Below are experts of layer 5 (counted from 0) of a mixture-of-experts language model. Rows are named router (the router's row for the expert), gate (a neuron's input weights, with its number), up (a neuron's input weights, with its number), down (a neuron's output weights, with its number) and show model dimensions 0-223. Each number is 500 + 25 x the weight over its row's rms, rounded and kept within 0 to 999. Numbers have three digits each.
After each expert's rows: a language model's description of what the expert responds to; "mostly gets" lists some tokens that are sent to it at least half of the time. This comes from a sample of Wikipedia text that the model never trained on.

# expert 16
router:522483511486497476486513449527506499484509491470510498466516514478522549513513467465515476500482515497488475505498502473508497470485522523502472480485548443518492476490546493449516471500476534511524520540501460492477517508495487485444468516509500498497518511469491469498494476483487534500483520460532475483524536531520515472485487555521492530474504497538504473512501504526484511493480551532496484474514455503531565477510476449515491508516520514486505527535498484455505424471521490519450513509476509507460497548476497537498508476547487490482479464533489491479465499527534477464471479508538498489533454493492519466490549515511534513524536524510499557515494515528544491498470
gate0:515490507527488475442466464500480506454507500503509510475521505521463546491495488484481503504492507517494541452521471487486463466489478478474495506497460487508497464502515500476462554504506474519529508545492491446519509484495471491511493494473462460483467500516498523490479480513527486496519545515473488518512540517534517497523499478517482517481489460557507527510487560517526523484537435532489497447533491458503512476531503505459490534555503526509520493517515523476484487484497513526498457503478475466499464509507513519548505538492450483489450486490494521494548511506471555495534502552469512479488512476510490493512522476465516503495496473539504513472536546533537466484480
up0:485491455471509488505536467542493533480495520531508480496546464494514514521505468470484517480495461453463486503528475508482505497453501512515474477496559442529518495502503490497510513514510518475510513513493515522499498541508490511493496511467499485468483477456490496492552506485462477546531490460497488497461474480469514523494506466500509511535515523495462523474508483524552494521554539488498493462497519543485497509493532523527514540473492498503497506513433527561512472540534476490499464502507514516500516459461487504515454563530480470490536464474527505492565493499504478550494463478490481476509471519497550499497508488525484487522506462510536512452527505500525524510480
down0:495519489497486509500491529496529475515486494528479538477491493488499489473474506475485496516508504484540514468472506521516504510524478486519449489533496521466488481486505484498490492562496506499478489436461502475511456468535523512483535497483495522523497510488510540512464536494485473487462557511498514498474509548495482473500478551474500479502475523489473454498479548506510525475470470496489499503527481526543502502528498538504514495536515481448513491511501514526507530472510468505482517496546449510520513491473519510534506473455542495471482488562496505540547503500476534481526482516454474482512477481546480506550500475521493453463488457506508471537553543520521460498565
gate1:523489498493539499486503516506502489526498506487534470498507483481500524515487493467523526475469447506503511535520495501514487482506527515478507527486555446483521526464519493485476508532484500455489483485495563483478505473470530460500493511547456491499525490493576486539504494490487510493480514478522576492492506504505523479476510510515471495466534468496469474506490501501487506471509435488505507496470440525558500477482521465507489510493533509473479490495538511503515476511462523509500487531484511488444506521462493502516478468486541427489563486490517508554544485472477494499468545496542514488514530497492513539494515530547523455483469490465498522503486524500499514481509
up1:514513523491549487513504511467495528475490547479479506503499492470524498496455469506496471508473508495504511538523476554508510481509493518510504504530502473456507518479548517474470512498540518538487518454483505472490505552509516513501467481500484501510503512510511469522461509485472500516499480507522561505538456545576526514522486501516488489470473499547485471471526497463488485497494466536487528429499512478468499491503487467475506495503529509440512499474480485463506487504504480517491486459486546463468514560499483482537464417504505493476516503509509510492475555519489489491475496467516489500508470489512519486521563468505487496480495547529556501490521524509472522475484
down1:500497478457462470492467519498493492511475468526546539534533550566560496506489480524499534483486496514494557477515483510463541514455505494518499516542504520469487533527523499519468522487497519488493515579514451515530502494505475502493489483486495509541481509484482510472512497530511504498477465465481518511480519512513550488522541498476520487499441534516511486527479501503509514488559496520489447570531460482522497534495484521518524515465498504472505488534440489490511498517531482492506516525479488509476483502492514513505487556490517487489519495523481493558524499498493508505467538479503515538440475513512460523463496507490542514515478517511504496502500526518453491523503
gate2:535524464519541538487472479542522497486505520457460484483482499481500509447507476490548464476475478442479487519519525504492521501442487467458508538495520522526494472496531527546451490479470534511511506534459447507507513504472478541529513524529494490471536478495470504495490521451451536507526492534521518523478504479500496520502493468515459508528534523478490505481488535517496515501509485520497474490482513491553488521512467471494486487508510537524512499496484484497504478478554503532489486486505508463478511509448527483522475486476461525515514474493520505481468523488517470498525531479507528514486475495476470492506493518445530512459540499446457479497521536510522439488486
up2:502507487512477460513496479520472493529459503483536497507491521476528548466498515517478467546503476500515475495513482462508483541514512493478461510516496504521495547494505480523517516540501496506538502493517476504516476465465524511532507480493514461439490486494497503506508476470518480557472531517496497512496449445537477517537478553510533519510503513520524502419487455479529491533489505513456498489486526489480497478469503525533501498449479503539483473521529504500517532524468516496514489474483469512484518498501492523478461514500455488457488494486474471452494501494503567432496480490530511469470503490479459501515518532479539511492530493532484514516526489530501465522562
down2:499377514520481535469479474516517530472502506528551515463472525512477484535505516484525498520515492493512501486472494483485468503520479491483503483511522462521515438476585545492512539480503489488554511471499483480517461474528487530517509492517475513517472490484518492524478496495510474487483515485494451531494528492485452510491485497552471492497455508479506487500493540542515494529463472520533527544478509499537527495516524455491468536492490500561504514494538488509515483525542525514481509502515533526502484503474494476544489517475520502528495482487517498499496499496533523523479471553534525488490500528537508516494510495474526528470491509490512511530517539490509531527482
Description: Foreign name particles. Particles and fragments in European and other foreign names and places, such as de, du, van der, Mc, Sch, Lezh-ë.
mostly gets: " de", " Mc", " Al", " Sch", " San", " Gre"

# expert 4
router:503469516522531489476488487524507498455519519488511556475497548463497505534498475507498481482503472527493490477468518526500528489486527526518496472530530490534499493495537471421491486477447486534505517514499506481498572500482481498496488507517489477477507502489475528453497501514494500493482574477500475494518492484505518472477469507517524512506500518512500461484520525500429467497507514515485449524501463498523513445491469495554484519463500506496500528518529479487516484503510463504452523493487521465495521499451512507491504490505472514490532556510473501477480476523538507500513547516464540502508520528516521478431514529521489495503573484486501523484429502509536497501515
gate0:446480532482512504500514487509493516491467459488496493477483520518525544487475533470511510510504493509528475461521469459496502500479461493463482526520487511494457510536513477527489492480484557503486474520502506528535530522474470490512470472497510533506526526530515464505492504516520493531440544475479481489485522530501494500510513535475502513485489502451495468524530519519508521457511523458443547479466453490479535506482559489485526478514520523465481488516518490447484497493514493492475518511521460472528494491540513474502508515469483576524490511498500491517496508510485525541496487487474493480509457490501488501501495454516491505523494482436417483501568523461514494495488
up0:468518487472502514538523484567502517559437484488497491527499487500482497475476504471491485535527482533464528505539523510503503486490440504498549533493460525504495467447528525502491490531480506441500432468502487482491494508507503518500505503488513507507495493488481479518471510462477538508486501451498515498488491519507555521525501497510486481509467445533489485493493495472498501511495479481495487506481513522498560497484519505480528494510536550471490490489424507508468505500508455477471479507527500520472520463505510504538498514495487488472493492485539547516492483508448506497545467526522482498551503495523538493484460450513501458485510532474527521526466478525511479440512
down0:518557514502528516481492489506512541487442497510543520546491495494541520493497453548529488477474521464492497489482453490479514555509515537498471479495507518470498519494464509499471471494509515503538512532530449525507458476534458516516487475471540534464564485507530490514562472486493493459490511553509527510522487484534496542490487516482492450478514519506487505474478524530541457487502504519482510501532530479462484525486509500497525537444490479511499503539536478494495469517481502528532508475460486484496474554476461492448482505509504533553508488477520533517500470509485523516523518512484527530497542483504500497486496502518482526481497498511533475489511476467514493519480
gate1:470514486504529525535420509488499482475478496499472496452523527529555517498462509515488530472526533515524545476536511469473501472500526507473497512514488500498502499504537496511485538484514497508505521499503542525480502477560534469494506511507495487469519525482483506504488495511453520473517444468492486435548542497481464493502489493538508515463539480507497492499486469536484511538428489521520528551540499506496518483516502486474566448502449501514478506514487509452495490471474531492457512480498519484502465503514516502518517501493525508540582510509481466498459509501526517503506490498490490458510469508480503525534495497508439497514507496480468513465488507496485506482509
up1:522534498499516530505510495516488502516528507490529503485505518465579526496514487492518465472532518517474525498486467474518511523504525472529473488541536503545560488512503506539468480467445471515499485515461503474493500559517523543474489495541560527523518539486485503486487529551506535523531488520460539538515535467459518504500463479490486489502502505526460489493508500477503450461503480485516480493505462489514493522469510515502514498492518514509513529457508506476469514493510507505520470484522491502502475518508573489508501495468473501524528504471508510526485543466506498464492503445511506509499478488495477505507536456426530525532537464506502505530480548502484491505458
down1:513448478506478465474496553533527526510520484466454488505551492518513520525477498510456514511523448544519485530497513515482502531496486490518492483504505535529499502467475510532499494492465516510493524527489505528503503519492508533486496484436468471464493473483482479498493455504469548499462494547488520493512507531494531497509473475519468538518523470499557497474472564486501506515528521480486492502520505429441491502502456473456501507498511452486514484446447513501454516528505554500535494512520489460503497520483468463488478499495538525515528493532498494505510488491490488477454483478525473529483498456533482522509536516528519481485474490468503514495489463480524469510489
gate2:543452485421448497502541461502506521514460522523500511478504475513554510504464502499549477520503519512524519491540498445514533498530500476486465474530532482561513518537489520538530479530514533495537495544460506495447505472518502503523514482504501471500499458485512486465497474511481476519506507495496493468482475524499495478516473534521516482502528492484509488519513488479491515471522529504471492528455483528478539484496517503462497505480520461484482513514490431470504476471491509478455496502521488502539518513508497444491480519522489493499496486487474475513467551473499547513492488528483470530509491447489523499495539541438495460497536495488482537511495510518483498468478
up2:472510488480534501484454510542499461540504518535459436484464449524494525524474484471557509492518562504575501533502511463495503489467512505495485463510509543516499500490490497522517521529547492506549534479477453507464544499508524493519510508478523519471510512477476505498487514484501488526504503520435524471517480472497473491498532484461487484505520523491536487512507477506482504453482510504552474535534529508536518478508480482463519468482522501528510503486522515510470484453499526484496528488532477499516546507497508473437476505455489499510499480493479523492501546476551486478504481482480494496516449533468520491529497520522485453504479501476530540497482515503519502527498
down2:495486524498523529545507517473532502512539478545417478461515501522505493443521494547485494503525474520480472527463485505505494501508487514476520484491475494511475463463481496487505479564487553487497468514477555478557502488506500527503503507484458493479422511486489493472514470491444544494504505506503483498529459490518509518467471479539489495509495522482495493523493508516510509466478494528538492481533513484508512471489477519524501506483523489478473505501525555479478549465496469524462468462498500487482549516517471497465499469514496505509516477543498518503455478494505503513516500507492501511516480484495539472539474531493463547494484530459522488530444479492468518485540
Description: Table stats and connectives. Digits inside large numbers, times and percentages in sports tables and census text, plus clause connectives like which, although, whereas.
mostly gets: " minutes", "oted", " ft", " UTC", " FW", " %"

# expert 28
router:496463509512524521452495480517495515508529472526527557489477502491528518546479479464457492544478473525477479500453481485496493476484531513513472476476516476508557485464495464509515467503484523521509515518500455519484498466457459527470501516505541441500505512496466495499484495503487556501478500456513483503505516467521489494484486536542524517488542516521511483451527508482500470480507493489454450529485508483508510491498470478534440511477515472488489529497512466462525481517555491504522489549487532495471485473496472516522525532502463532488508532535453546480531449515521455511515525532475521504501478476520503509486481485496525494537534476521494511524473532481514509522485
gate0:475525477473496486537524477534495520543560480465497491544490512506566535533478451517473482527517497509509493498462519487494510502491504490502496473478472468508493453475472562492488483499524470519488440505478482488519503515461495521513465481493523516493455511488498494459538453498515488440489466484491527457497515502541501476485473510493534478521454507524449527488508472526495491521544507440473481544491520491502500521474460505517522486517494515507516515491477511457480492535532476545490502532473531526488499512482497555516509481477531495475466512547499544531478484528522482495491507470532501518513478430482522498517496535521466504535510506504510529532500503487479496485489
up0:488502466465487519500529518503495501466523455465498515512541527549486503448529492490491504495506538492488479495507459512486522541501541505489509490522471456518491517490535490472482482505472512485518505483488519523454524510436521512513489518519473485549549505488464552520470517510517453512491531489511518532552497516483539544497475502509489561468511546481529471496478503494519505449452492521505549501518497497498509536493545479503521467503478528481524513502490526460474533489472522465486494518503509533453534508518497497524535499520519484477491486534519500470531559552484470464512522489501467432486486508470515524500489505500516495501535513511470493476526476498483511554509
down0:496496486497528518484530481484509499470483484495550442482478467543445483496499503475524509511484524521545489466496542482521460502512504476511472476506478522543528487513491526464495517476553507504450508493495465524490433520516525490541503505481517492483542519557534518518493540459474478507509531519512480544511525498501436494520425518483496488534482488499521525546499495447473509560496518515533501495482500479480524502501487488491504523492513490506526498509496519539531465509466539453525472495503469510527489511516527491485465514471475508531540518503513507526527490446507476504479511512481492547476466517538486490464508489527507468495464527532497487485495509520484474505543
gate1:474497513460550484519531535495529459510520490526560486501481498494533463488519535471531542502525477477490530484518450507506493465476489502488506446475537497481504516542472498474493464521481498492487516488499496518478470526520501492482514515485476496493546502502475459480517507439497507507517530516533504491497471520477505494460518483525444471488470559504498499492532559507548519497499508499500524553472495497516513524468531484531526506524481510482498524519510512488495549490535510519515491462533520517499498505448484488490530535491470487510540523571479527536471522463528509485503509529514494482529496537512522458561493512448501501478525476517512534530514498539506478521531
up1:483502515531516443474494481478491496550476478507520507539450479510525488458536474511512462488491509511544454500539491524478502526474525483484525489504532455485521551568479541521516489493488507546480467504492499485544459490513509530479480519513489471466531527492503491465475492519511543483490509518509466522488481472489473491466515484515489515507529476503499479467481441562531522552460495474540444518490479493453504500511510519509516553493506484510472505529535502512539505487476509485487518508512522533542496486515527519508498508495466474508508505514487470498509531428527454480503485504515507484518490492516473516522510523539466475508486494538519529477535531448503499495494
down1:524444498490519526522444491527478510500468519533484491496505508508465548523508516555520484508522455523471545522491538499486463485560508545498512537472501502563484496526463491474501535508520538458521518533479502481476528487478486485505530503491478506548486516537485516456493492497520498509473527494503499479510536539535544486520444528460518481503488536508513508499508468514513508520518508555498535454524504507478472503491525492507508481493528498488523514519480494527527483483532483444503512478490516495481462535484502499500491520527518466494468525521490510477504486537482450483475456479503486518529504533479510501531493461518515506491482450511533556470496567481484527486479
gate2:488505480461487512524512500502486472466495515484528492501541487564486537480509477512499519482506516464504509486493527479491494506474501535515520478502511484548497488505509511466495512510479551575536488530502478502454500503466503520510460491517513513542508494479479530516497495494535556519506500478520505464519463515494485465536515477495486473534463502503510499474503501532506537494508493514488477501461491565467511493499485506504497496582466494484486521465462544513563515489498480490477489512466530561449454499505504521496492486488530479502499498490504535480502480524566516464505455515514527499512527494493507520578467487484525501507467516563508541498507522507491489447506
up2:517490487530524485515500522518521497477530515518503500522523472506488495539473500541525481501485454500492512488548466523494485530485540523514525458493509484457498523515471466494475531465454523472484498493503484491498414503529508519480494551468515466489515524527501557507514489510487503484542481469509528524543534514496512553525522485485494521462477493485484478512531501492507490500520512486530533495491477485489466534502474549507512499444467530570531512465515502491546529498483489471475516460439474506488500459513480505492494491488492507459489437480493477445562492490507507551504528517481488472461471517491495517494493486511505505554523491494486531471530509505492519507519
down2:498501493476477516463542532490470467500489484513515459481489474472543490505491471535485527536471519512528502507467516555522456512481543508476525519530514514491505490497496466473472543517499475496469514506521487500466518485526462486494512485461512517516472493467528468504479462502475500501502538507506526465499557463486545492491499461500510496535497525505464535536493511511505520434486470508467533516491480515533510471501518536502522506514486492469498491532510471488502467472524455529505495489466534452563487508460477529505541514568476447494494487497501495503514533510500524494534481490506493534496518498536465524497486524505463519472491445463556485493473499460520464517476
Description: Counts and hyphenation. Spelled-out numbers (one, two, five), ordinals, hyphens in compounds like anti-fraud, and digits in scores and years.
mostly gets: " one", " two", " three", " four", " second", " five"

# expert 5
router:508452513500529484465485489520483522489528488529518548476503516489525508522462512483511476513519490531486497497468502492525503475468540534527476476490530476498532461485530486490490510451484498500524546502495517514467499467464449497472487485494525469492514520456499488472456500509482487513484522423525474507516498483519521501480468518517545476501560500504474473461527523507490464487519511524471474495510462468546497475513507469544443571497516483491494504544499485472526459521499469527482496507497491491481479482468468544537503492498503526485519559541473539483477449528524477506513527489479505546504478504539493495456507496542481479520524519521496528516497521530506476494522
gate0:505499527513522490481484503515543487464579486466495497519509486473511485493542488492558481475523504492497505473498494497510468455491536468490524472511530487492517516550524548469482523448526512486495494520496515476495481508516509527479485528502522558490486486455509468474529516537535530485541531506478487476449480507492526484472479497527500503513489507516515506468506493515526498463501514523532517512449528487507525467512513526481493523459508486524525495470433479520525500526517487508479513486495534469514562503523471519504482435508513470459487458541508498461490537447465498501480496496500518556501539458521477497485495506494458517494509511485497562510517524494520522479535
up0:458480528477467458471510535475470509458485483511499455545501499517537489480511508485502479499497533444525490502527532492544446467496515509501487553482461518503496508494522483507507493519491529515533531498463535487481474504510526512504491516519505451486527463482461543490486533504503454514511495516552505543489539479518528490499474484470539505494477432479522527418508497466503504508496506517488504503450488473485469478488566506486506503509510496530514475546491496512509455513534465523528501489494495533495519498509505473515500483490448504497512474492499506492469525542464532526487525549527476549473496507498535496513451501524496504491503517511482553515489540487517491509537
down0:510498496501533509497489497468515492522492482493484512422494497484491506533495496494512513522469501536510493450508511546527531522526523511538527489527502496471480511525497534486507504478503490480486505468538484480512534544493501537476503510491488523480508526512457475494495473531518482462459546445503490484515470500429525506508523569465472548551501513495536480483473532534471491511502489507494537538503497507504540544483529465470511480513495479454526499500470507498502556507490495507489517512520494507456476526476496505482475544521525520505464531495529522523477489554493509505523513496536516467464500520501562448518502485517517510508484539499517433512532485522522470462473
gate1:518468484538468478533478480505472495505482526498518512486527529449512518510509521482504516509519494464455500505498478517499519457511502533470484520491493517523522494486484476489454507489480503487469538514491538505502501495500496509523488460536549506423509528533486502521508508541538485523502488465462477495511549500487497544495459491505521485498518526521482511503492485551469512488522479529499507513536480435487493515513483502514458531529482479493512513561494463491532488477509516476506507526513497444519461478514456489517483520505473533492472517523515487507441500466537534448554474436479469531555514525487476515467533498490512498497532560486454509515509495504517476494507
up1:522499522511486505498533563486504503503518485508486516507495428500525516549511515509499530490473483493475489458511472524484484526540509514476503459525499533537500481532472490485472463499516466502480507532500503486477525538522498498507504522496489472469481508542497494548520453514476550484521570449501481475445500498487513526539505524495494537512482566529514491505487487500492498440505508469533490549508516503528516503480521495521489508471486495505532492521445488512456531493526506474540499484478513474493517479482505539451459496525540492498520532501437489535460487480458498525495501444458470521515497481515501500481517480491545501519519498491484464497479535494501471523538
down1:508509501505538517505476523462499501485500532473515502550493463502521497481544509499521483493495519501533547538461454494508531475506544466504537521478546489481509478506480520469498497502515531548495439503468504418491517502504460544532526486488511455526503508527503508543504480524510500518531446462495517490486494503487514473523531522477457449494518492487519507490488496495522516512527462500516543481444470487503507489502530554480489487492503482477462509475552529497497532495461513441516479492493513510477511535474512455527531511472495526502527511506554507459481482524484502486494514501532493475473533501479567524471503509528512502467515519538526481495501506454517496513508
gate2:534486506427458508485494524543473494510527509513539484466509503476526509479465493511496476497485506466505498504468495501517526539526448502522458496467485493466502453557531500473538489528491555496511499489489500454475498493490479552489491493494497452492528448502448442478526478524497498514497482472520490505488486519503519478510536496445483481483530508489484475501509503471448490447477471479516494495483514485481540482488527446464509497495509520481513529474475502497514466524459445482528476516518461494526511543460484455498527553503481492525478462490484510516498492517524510509481462543515511483491509491519526532489510483497480530484491534571485474506486486484498490500520
up2:538499493513506528492492502490463477495484493454471459466511502481520530481460498518478531527541470513523537505524504522513513472507481519500517495518480470547474456530493509538465533477499527480465546494471504506514490546531565474523525491477450482500460546509479465501531542510489508527461537484508504502505497520496490513455524503502474494474507512489453496480487538522468523509505527480486500529547570489523521489521540491526526503548513522477519497495507495491521536529455517535485453578517497522469515508495523530466476469467499464532515494515491477498445503506518500469467483506523510546469477502506499488481494503497474478516522494496528462467477498504501515535512
down2:505498494495509507500501568510541496507507530528496492517487495476499521484498499502485535514545470551510515592475503462441525526492516480474526504519501495491491473538474508507471521481522497515559531531465499489500502525473541515496477507541533506529516486508495476501529474477506495451536513540502461496502480532499499488498513491481490466500489533546478466471501486484497467512472497526503492531499482464490463475491487553465496537509490493530490470449491566528531496520517520477451500498478490463496482461489531524507496496534487495520481494519500508490550492529458521436525516517524524479484478521510513542506474501496477499514459462506525522478513495549502439503479
Description: Digits in numbers. Single digit tokens inside numbers in tables, scores, dates, statistics and identifiers, such as 3–2, 1,600 m, $300.
mostly gets: " Votes", "3", "4", "5", "2", "6"

# expert 9
router:502445526492512491463496451531520504470492476477528496469516517473535524523533500503481490498499476531446442518482510478538502475485499509498511481517497515523506486465497469459507499469457525511538488496489489461522484473452489513498527484498496483478502497466517487455467502510477539495488522478498461511505503523539508462502479543519478534458500524520524491501511535506492509459473572511487496489525475493504523469484428461520467531490527496445509536525517474492514480527501470475464475512473460484451490514492490515530444508555482495496506516541482523499476503506552521489516518487528508539520486519548521491460521525507531488522532511538524511518477496525522496522524
gate0:490487504520469487493520556477516493502467500473504476494497491463512499501488535484450484435521485501528481508499473495487492491497505536516536521452452475516475493549488533457522472492456509530540496525499551522495460492548500492471526452453511477530486520507516482497501579500489477498484485483539452487490507524504486506546525485525511508452511540489519510483489498528458500495476528472491543529503497533475527496465500491514513468500502528518497462475505507512501488508539515469505537481473457481502479530502526458502510510530494507494455526517490507444477494470451557513529495511483504484504518494481528480547479532516541472461480527538504471523488525522497493502522
up0:501550494524497559478557506510501476476543490494493483472432520503545499502542483514520473468491458487465504507488528508492494450480487509468505537546478480521483473430535554499521469469487475504492488511511521538511509521476502447501477502464514501554502512523514508537499480559536483510487444511497523493513489503494481513505464476520495489427447509524498491514506509492481478490497504496480480500473510530513499503475510488465493512469523472530477497492519548530551469502529482481512484484488519523519508485517522481479497511475461486450545519519513505480514514514474520467494469515459501528482481477513500487480500511533484494478551510553481482521514521484462461509507
down0:484477485502514486503478474503477506482496484508505498505518461472556475495475474503470529511472501467518508495438542523508539476523514494487538479499470521507474485496499480544531541562499491464486485508489466482495562481531496526477519498484501494514460484507500485514523521466521499480485567465509513480508532501471455512522466488476499482538505519481479464490466501529514490493517526511499485481466484519513479521542460514536485488492498474487497517538490466499513486484448526497514521508483497528540514504483511476558478506510543531541502475499513489471502509448484463528460496501527491478497501456482518496548516527464500492392467483495512517513496495484491552517533
gate1:448488538517503455521501518494502476541500468529502497501530485474550530494486499529523487503517493528485536516503517449518484520525489539531475529524481501477494484458491504508525488473511539487523475536514506468481492505530528509495535501498452482530529501449521506494483480505455483471574497486447469496518540469539513493512491484521491512503502508474503551494468501546536520460468509517460483511550498508517461541504472523506469472468517520489504518483523468470474513473504517504509541480479475502516494511507548483523561484469504514497481511511493521514466515501546528486491493546522457551525518480491567448477487481473513490512499519512510521526503490521523478491523
up1:508492529496523487518520508522480495473467514522507463460474482526485471479518471524517546476512506552508472487531497508488471505508523507497487480489505496496524530536537499518500528515469492505451510522528482428496494488477492552503484511467498493463480517448491481485444513522489492429441502521496507542488521483463549499503461487463499483453473505487483479493531478497518529519492488528517521485506486500442491469520534518513478513512523488474478506545529539487457467499497489474469532489538466501505517534529500534468481524525546498492518497540498473513534504518478504487484509537466501490522487461470455417507507477512555473480519476501507500502492495481494533513500
down1:478484470503498489519501471492514469456490508515499471483483493485495463529491511477481524470501505507520489479525484519537536505492511529515506493511485515471502479492460455501496448516515472515485527468435477459456493474486471465491457516543521489542470490463507556497502483501507563491509523462506474480503543559469507489488476521505479538579482479522493510500496518520498448482512554483489460500536545510486442486539509489503503503424474542516496520521502544513470524494522486517506534534510475507479487520515509520506486457505476519537502512520503527503495493452500477482506494462495529495513523500514525498461507544469479484477525475491469523495504473498474487466507
gate2:503420478476469495495513508507533499493473530514554496477500484511477510507557487505496511488496496476492555520504495461511508493499527510553504503468469509530500531484554514513512542529516511466507508459482512491456497519468490531513479468523471500466513534517523502475526510529488523473488505497529508493499479535515543498477506467498494476502503502559542484485526500502508524500477447484488532488410500540481469511486474506502480494485497481451437499542466484488515506468462481473474459504508494470537523480502472503545514514498452468529527485502503482578516473460469485532487481507508507500543513507527508509508486493516497533489514479498460496508478531476483497521475
up2:498523504488544508470507537527459491491483465492495516477448520469496531489510543531451550508497478486486458528490450505492507502519531499504467443510472463522454530477471503467528483494498524534449523549544484475525476465479542512476505505472545511534500514476490520485494564523489502487522513512504521510522525536512512516464523453479458514507533494491434503519491517472469518473518522463507483456490480530509486483497452515558451509479534495512495500475492502505491493488513504481525549483511526517500499473476484495490542476518464497499516478495528502493500471486471509497519508493478512511487516505505508470508530563530490492527458516463522455477520454495507506498503
down2:452492513475517536519468510468537499495457490531495494481471509475498469527486503519555500486466558561439495479517458467441509526531476480513541496520534532477492502551469509502514493514477492518493484502447502499457531502487520503492491501487484484468512496531509504485465542492508495493506512513506486470510507482516447530493470503517502514484503508495475471478483518465524522518512538474513549519503542510536483511496476488452520488540495531505533502513485533525507516486571497509495508508537466530505508532479506482522489489531522500515547525551476497550508510511480482502513501457509493493521520523485479519498510488429522481550512487519460481535462519500500530500549
Description: Word-initial lowercase pieces. First lowercase piece of a word split into subwords, often after and, was, has, such as ob|literata, pract|ice, ad|opted.
mostly gets: " has", " cont", " g", " ent", " ob", " rec"

# expert 13
router:545486508547493471513509440528472488474519471534520531472483511446521524500503502499491448528470466522479483535513522476511509491485517515556503515483504478526501486505521502511479522492476500499573537490521446511458477514471482482487499520479519495473493541505484443490469469485513507495469482470543479516501552482482488464485475528496518479524521508493515468507512501468470489512451548508464480490514500489528499481475511492522479509499496511468465492527546492462553483534510487512514515529459496488433498519486540552552507507505469478521480542516487500503462479491521523475494491485476525514508474514529490497493522511531504487555515497520493478518506535529548522525469
gate0:518509491510484572486496540516470506503503512519525533467504525485498536485484482487513476508516474471505468474502542491490497493520485485506505470521497532550487518469474516488482501523518493481528492536539481535498499490486470480501520486452518530523502522538497465528486462514520518523482518517503439515497540539498567511494521498488526481497521502499432517503459534492465511426486531489504479524527524520470524499475494470497503494500499462529478513499524538487506474483518533510504524468476498504528438527449506466463510543456470520486457455497541511515490540504484523490464480504525513524470491485549489530515499498508538534499481451504493489483497510537490449518471
up0:499492503531513508489502460497519514475473498535501511508470512519479514501497461497539500471438491489491504532518507481493463503492497478509480493511483511482476513528492507489472484479507525506536405494461516511517511537482497486506510503507522506494543444506501511523433503533466514536499476510489490477487498535517527508461516480482541477490513494505482480506496482474523529460464462495488501464550460473482475512531481487488478467538488534496498508506514540508500541501547511491555535474512407521513504504498469443489508496509518470510499512564533491488500547563502482483502476480535478501512509482505497503528522472512529492511480454482510505511509548496501530560510
down0:508522536469512501521458526462480469525501489512518494524519509568525481518500476472499507459492517523497454489417492478482512494477520548535548506476515498458544515468454525467498485504495530527504492467518482505510509503513477512557516506529512473490499479489508519487532488518478508488460525498491519540539484457485494470483538484501460512458472552509498469491507506499513465557499523456540477527501473515497520496500550494497510535511486466504474490527517482481468502489474486507491497519548507518506549452501512539509518501507575471454538472522497519471466497494504521461500521495506508534525503542513478529504503496512462508495497491505512524467481471522475507466509
gate1:531486494470551474509473525490497525533535521476505495474458445482502475527484510559483510437470461526516483532472505478526484485477514476500515502496456486494529476466529474526508474526442486488483484493490495498483504510542490468502488521505505512507489486533509464499554509473510519500487494513495533464527494528457514506506487545484530506492461455492513501518510511510462505517470514495501469481494503529513491516470520499525513499522483497491508490520540506485471514515515487526487455498540488403489488441480487574500519482517520509514488523479488541468517463483531501491527477484529521510464489501501508500587471483501469486513541505483488509470491505553496506496536
up1:484531554490507491547501494521496521511483499512491524587528517475503488500517491528485520500502488531480515496481537501460465548484469533478518505526496498524521496517490460517506457507530482479528509482468493490525469471524500510449462515483491492508496444502535515509499492496504516523510539504498529518477512518512538481493491523486499465468520498458499496476464473484516489504474458435527509488494500524518546476535551520521465509485481508530502524466462473494542501451507480487462510513500496511508469473504465522514506538477492492487496467527510555460474468521502522443478533444505442524480509506459490498536502541494525505518500516530528546481512533467496477478483
down1:515463510509539485481542476459527436499495502518511531511489502509477538473533507497482584502517520479490531495513491519515491490521513468494492535517483468501455497480532550496482519463471490486525495526496533489472479499472538495496562548517519506522508478545547504482503529499512478488513481470521502474548474481512472495451516479505515482503501504503485518571493531496504499468546543500515519487484543503495525515519523462527507514469518521516497516542525501447492534523485498482485495518536485514485532527498480514506527511535468534488523490484479501504529504476484453493478509536487477460508503535509470470468479517448518521539503484480535485525576503505518510519497
gate2:508486525508503516522499476579473501530524557494489538501537497527477527507498505524552486453507481522499529503517505502533539467500529464453457524484523494551507479521505542511468527478490527471479524479515521502463476493503480500514499530494499510486515529505494471461478498495486479491488508506520488540502539487521522485510478531540477512520461441489462438512472503545537500514532514497495472548475509560473564490518497516497504526477508513511496530487495469514519517513496504535486510522501468497447516497541467541481481503532504484514495531472503463505516471499484490481463524491487561504486421471501474490488494531504466500513480503505492497512510488535500549497489
up2:514480496493518487518519477528485477516529502485553532505490545520530502460446503533530482478492457473517508474533489531453530542550530516464515531492532495496455460510479501516491513483494503497479546498498526470485496560511508492504499547512461490474444514527540529490495516499499485511522502482507474526482469479528478495473490502515496495487500499523502463503455508489486499536498563520481532503533522471490518479523547500532518490450475506518503480534512497487492497499528507536496536476529527513492477466511450522501523490529502514554509513517503478521482493481519499457451455503491537498532452507547492469517500496491485515529522481504426493492499495485485503554450
down2:490516491484530529480461490498507472519481511506515463533490502487502518502484513496453545487521516518462470466484543481496468506456521519507501452528528510471538495514448513501499499472474466500503508483463469495528512488504466520510536514437471550501464504445486489493571483512508533535487500480519508489498439516484499531506507490517511558532496499483536546501489478475500500502522489477549475500479478506517480492472533533493533489541510547516474510496562491462482502522504516522537499510506518462512532470514536506533503482477533469494502496515481508468503529523488504511493500508528467487499481522476472546500505462512468523472506489561501490461550523499479448463503
Description: Nationality and institution names. Words inside proper names of organizations, states and cities, such as American, Canadian, University, International, and endings like Indiana or San Francisco.
mostly gets: " American", " States", " International", " British", " University", " London"